python train.py --n_layer=11 --routed_scale=1.0 --n_kv_head=1 --rope_base=68100.0 --tie_embeddings=false --init="uniform" --optimizer="muon_variant" --lr=0.0146 --lr_mult_o=0.951 --warmup_steps=50 --final_lr_fraction=0.0 --dataset="wikipedia_en"
Below are experts of layer 5 (counted from 0) of a mixture-of-experts language model. Rows are named router (the router's row for the expert), up (a neuron's input weights, with its number) and show model dimensions 128-191. Each number is 500 + 50 x the weight over its row's rms, rounded and kept within 0 to 999. Numbers have three digits each.
After each expert's rows: a language model's description of what the expert responds to. This comes from a sample of Wikipedia text that the model never trained on.

# expert 7
router:545514552582475537485410547404513474499490563522445531571478518640486465510455506489469519473548538508493505453481530469473434563539591423557405492466554459571525473470425406521429591510480506
up0:601459463466437502504501491446528559441440495389443470533522492568466515439481480489475491508577521534618441583429464449455489549514525420518480522517573501580560587543415518426518495549509478
It responds to: Word-stem fragments. Early stem pieces of Latinate words and names before suffixes like -ation or -ed, such as investig, observ, contribut, dest-in-ations.

# expert 9
router:482462529579490466605454524465516479381464440486530564526442494519595464481449508529440531544478509540435463552529518526531549527536453555454565505557472501521411474529599524458438479525553467
up0:580451552607547574547482543463425408454550437401438532500499458503501544605441536568482511509521548541596501491549444507493451441510482538510492513542428533569484509571574517588491568486572514
It responds to: Name-internal word pieces. Middle and final pieces of personal and place names, often foreign, e.g. Brand-e-is, Mass-imo, Laur-ie, Told-o, Hudd-ers-field.

# expert 42
router:472432586529548446525438514524515453517433487439467473462483509549461448575441554510428559481500529473532556530523561420476562521483507499446460557503500546443515462594477374476486528480465490
up0:535421469498555440557433490504474455578449565490490560527492520474497455542582544526518448449445496497398600586540594536523403547533490400498452490478575445492528514482462533441519455548530450
It responds to: Articles after verbs. Articles and determiners, often fused with a preceding preposition or verb ending, such as the, of the, in the, ing the, ed a.

# expert 1
router:537452513578434459563511590445508440493450581478473527564481504517490421419482557584501522456548485503511458620543442497468430606521514474486509543424568544493482495559450533549489491506426544
up0:466434514510518429590494452483470501529468491554553422475459465519508524510493505495604556531506502495453462456527562527564524443520465527456562478491447503585523459410459554479533493409560476
It responds to: Sentence-final punctuation. Periods, closing parentheses and quotes that end sentences, titles or list items, e.g. 1832., (Köppen Am)., Fails".

# expert 41
router:496491480559509516535428525387520518484413526450456477517559456496520437535470554501489647556497551415454451435494518570473463512527513483429497555480566466501455488578522498479478472564495433
up0:509443395442563503481522506586451506506585510517491555494464526483595531439535433444554510446492509486455518473522519475529514512577481484487480491456631484477476496509600529444518479494543497
It responds to: Agent and source prepositions. Prepositions by, with, from and after following verbs in narrative prose, e.g. died from a, stopped by police, performed by.

# expert 43
router:560478538571480460523527497439418440460495481552493505485440435540561494444484470532476528505538561518485526487512457459563505573493529566418551448414492564612460462549490466452516611559554396
up0:444487579525572553530500457488475535473427403493516518438424467427433455487414497451467497585514438492500490494494422579462473528478492528419538476432616562514532568531475542494540501487542422
It responds to: Name-initial pieces. Opening capitalized pieces of proper names after of, by or commas, such as V-ar-iety, Jud-icial, Br-abant, Tel-ugu.

# expert 27
router:549478539497561395512492501481406514419506492505463488560452540553573477441470571474473482574434549512484539535458518418555507516485530492423412590450593548534441485442466517534462514487454515
up0:512504482481453447474534514514518495436508446493499509462540474449485509511515427479525540435550489570523467536447543470474466512511473516432473490546541482496383533535643378550513666563521533
It responds to: Measurement and description words. Descriptive and measuring nouns and adjectives in species, building and data text, such as length, round, per, species, with degree signs and dashes.

# expert 32
router:467449501543478396505510606511403503483521431444510509556493514558543491415499541493429546560436486567474507600483436462493525497511480533406504545470513489532483453518386486522517430467586482
up0:472479465511397447498496445463449404560508498423453505554486446491418521485504530511550469586461485600466553583461368400505522507525565493483517503498609463485509528481577442509425512541479557
It responds to: Scientific name endings. Inner and final pieces of Latin, chemical and biological names, such as -ensis, -idae, -ium, -one in hormone.

# expert 3
router:562406517500494456512506484470523439516434508533535520625470504487480402513464460421478495488488477513415483480459500526606534526512397524477502529483526534548541412536385482491514471472538510
up0:622495517483543572581551518460455525542471484575489568566462536446496453384546524576525433524485483445491527483481483573448504516517443540476463600448510426511491589505523510559533565502512541
It responds to: Mid-word foreign syllables. Syllable pieces inside non-English names and rare words, often after vowels, such as ș, iang, borough, Conn-acht, Guaya-quil.

# expert 19
router:413481540525490484490493511508417499527538525387492580484601566576501466447540562481493506452391441494440528552491544550599545490535495489504560489463496427526492466540441466551473529438481487
up0:398480555563488503492489507527542501465520485480546433486558536473515547608460494401538494541484424515486534522541525483447516525527455499530506480448471425488511547517561577555560498449454483
It responds to: Topic nouns in media. Common nouns naming the subject of an article, especially music, film and transport, such as album, song, book, film, Road, ship.

# expert 0
router:546525549502502426424435468518516523510467458529398536492584511580454414463545533593414525578450506474547483500575433508447503518501531504486475499514521488483440445515531405435503570498500459
up0:507578424533459450555463554503506494524526526607527598486501450469545428450533492530537494505515406408521524475468483487438602491522439475430503539504539422513501522572492461477511465476517582
It responds to: Events and competition nouns. Nouns for events, seasons, rounds and competitions in sports or award contexts, such as event, Championship, tournament, episode, election.

# expert 38
router:537549473509465459560441497516519426580459531494580533561478539565533414508538513523454531531453517495491446552457547482495576444594454570490566535525556492476453547574572542480500555537617467
up0:541516545446504517509580627519514460498426490558487580511513506447583537507579526505460426481504485636525493487480462494470489505533565441505548585443484450510511533479506518564470511488549501
It responds to: Surname and place suffixes. Middle and ending pieces of European surnames and place names, especially Germanic and Slavic, such as -berg, -burg, -kov, -ler, -heim.

# expert 46
router:562400534525518549461462533392433451472534481480363520654519490470563505537549490470448478522520489492515551529486531501469478527527497529491542455507556541533442429549529498486512470538532438
up0:457525449466463458538436532448449417487524477497563551526455494512429571574603416484478512408529473503378486479553477478481488506510505531426464562539561554511511446475518539528468530463524518
It responds to: Clause-level function words. Auxiliaries, pronouns and conjunctions that start or link clauses, such as was, is, that, which, but, he, they, so.

# expert 21
router:506370529575354509525474481406496525412499487438498536463441482561495477543547544507512523603582540518479485440524564516605489485516421544483506534511530582566426471494489533487543422491508453
up0:541525421473561535481535501494537558469542442501393535430611446451428457497523557538443444533501532485482452510493518581528451516478502442535470497467473549441468610491440514471472565504537454
It responds to: Commas and conjunctions. Commas, and, or, ampersands joining list items, clauses and place names, e.g. Bazoșu Nou, Timiș; rules and regulations.

# expert 17
router:491455558577478392530443497489434453518450484500516497416537523557495395492437551533466577454460548530521507399499536493514558500508533530422438538482507511476538492575591409468444511463465530
up0:552549554625564427517475522512526552520536481517588493426480601470530479525403487540499478510466519451541461479488538455592513547554481435516488568469424476438501527491497472470421591404481526
It responds to: Of and prepositions. Prepositions, mainly of and of the, after nouns in noun phrases, e.g. Gang of Four, Queen of Poland, candidates for.

# expert 14
router:528501489592481432615439535458485446493510464538471436544380471533545533486483513498457520490513525538395546534476472472431441617461519472441528501494483495580449454506487517400590593475564457
up0:468516509514548434567447536387509612516491438473558458465488486535528450643526504460517547473530473500396453444475481499503447497464451523467444528562464455602449508494513490571513545528492566
It responds to: Name-initial capital letters. Single capital letters or short opening pieces starting proper names, especially surnames in tables and lists, such as N in Nestor, Z in Zisis, Mc, San.

# expert 13
router:464537519456431426551533559469512424474430429537527500495434584448566422508629494423452525626510545560493578476467565482570461517514458513434515417470490582601396417582467511493570537481539475
up0:537454451518486478511569531592456477503473505430514440447495556518537490466511452589530436553589513535482536466507451532560509494528474438459474449458490545518477487520526514482475449424520582
It responds to: Name pieces and "as". Consonant-led pieces inside foreign names, e.g. Ch-akh-ar, T-agu-ig, H-é-ctor, plus phrases like known as, served as, named.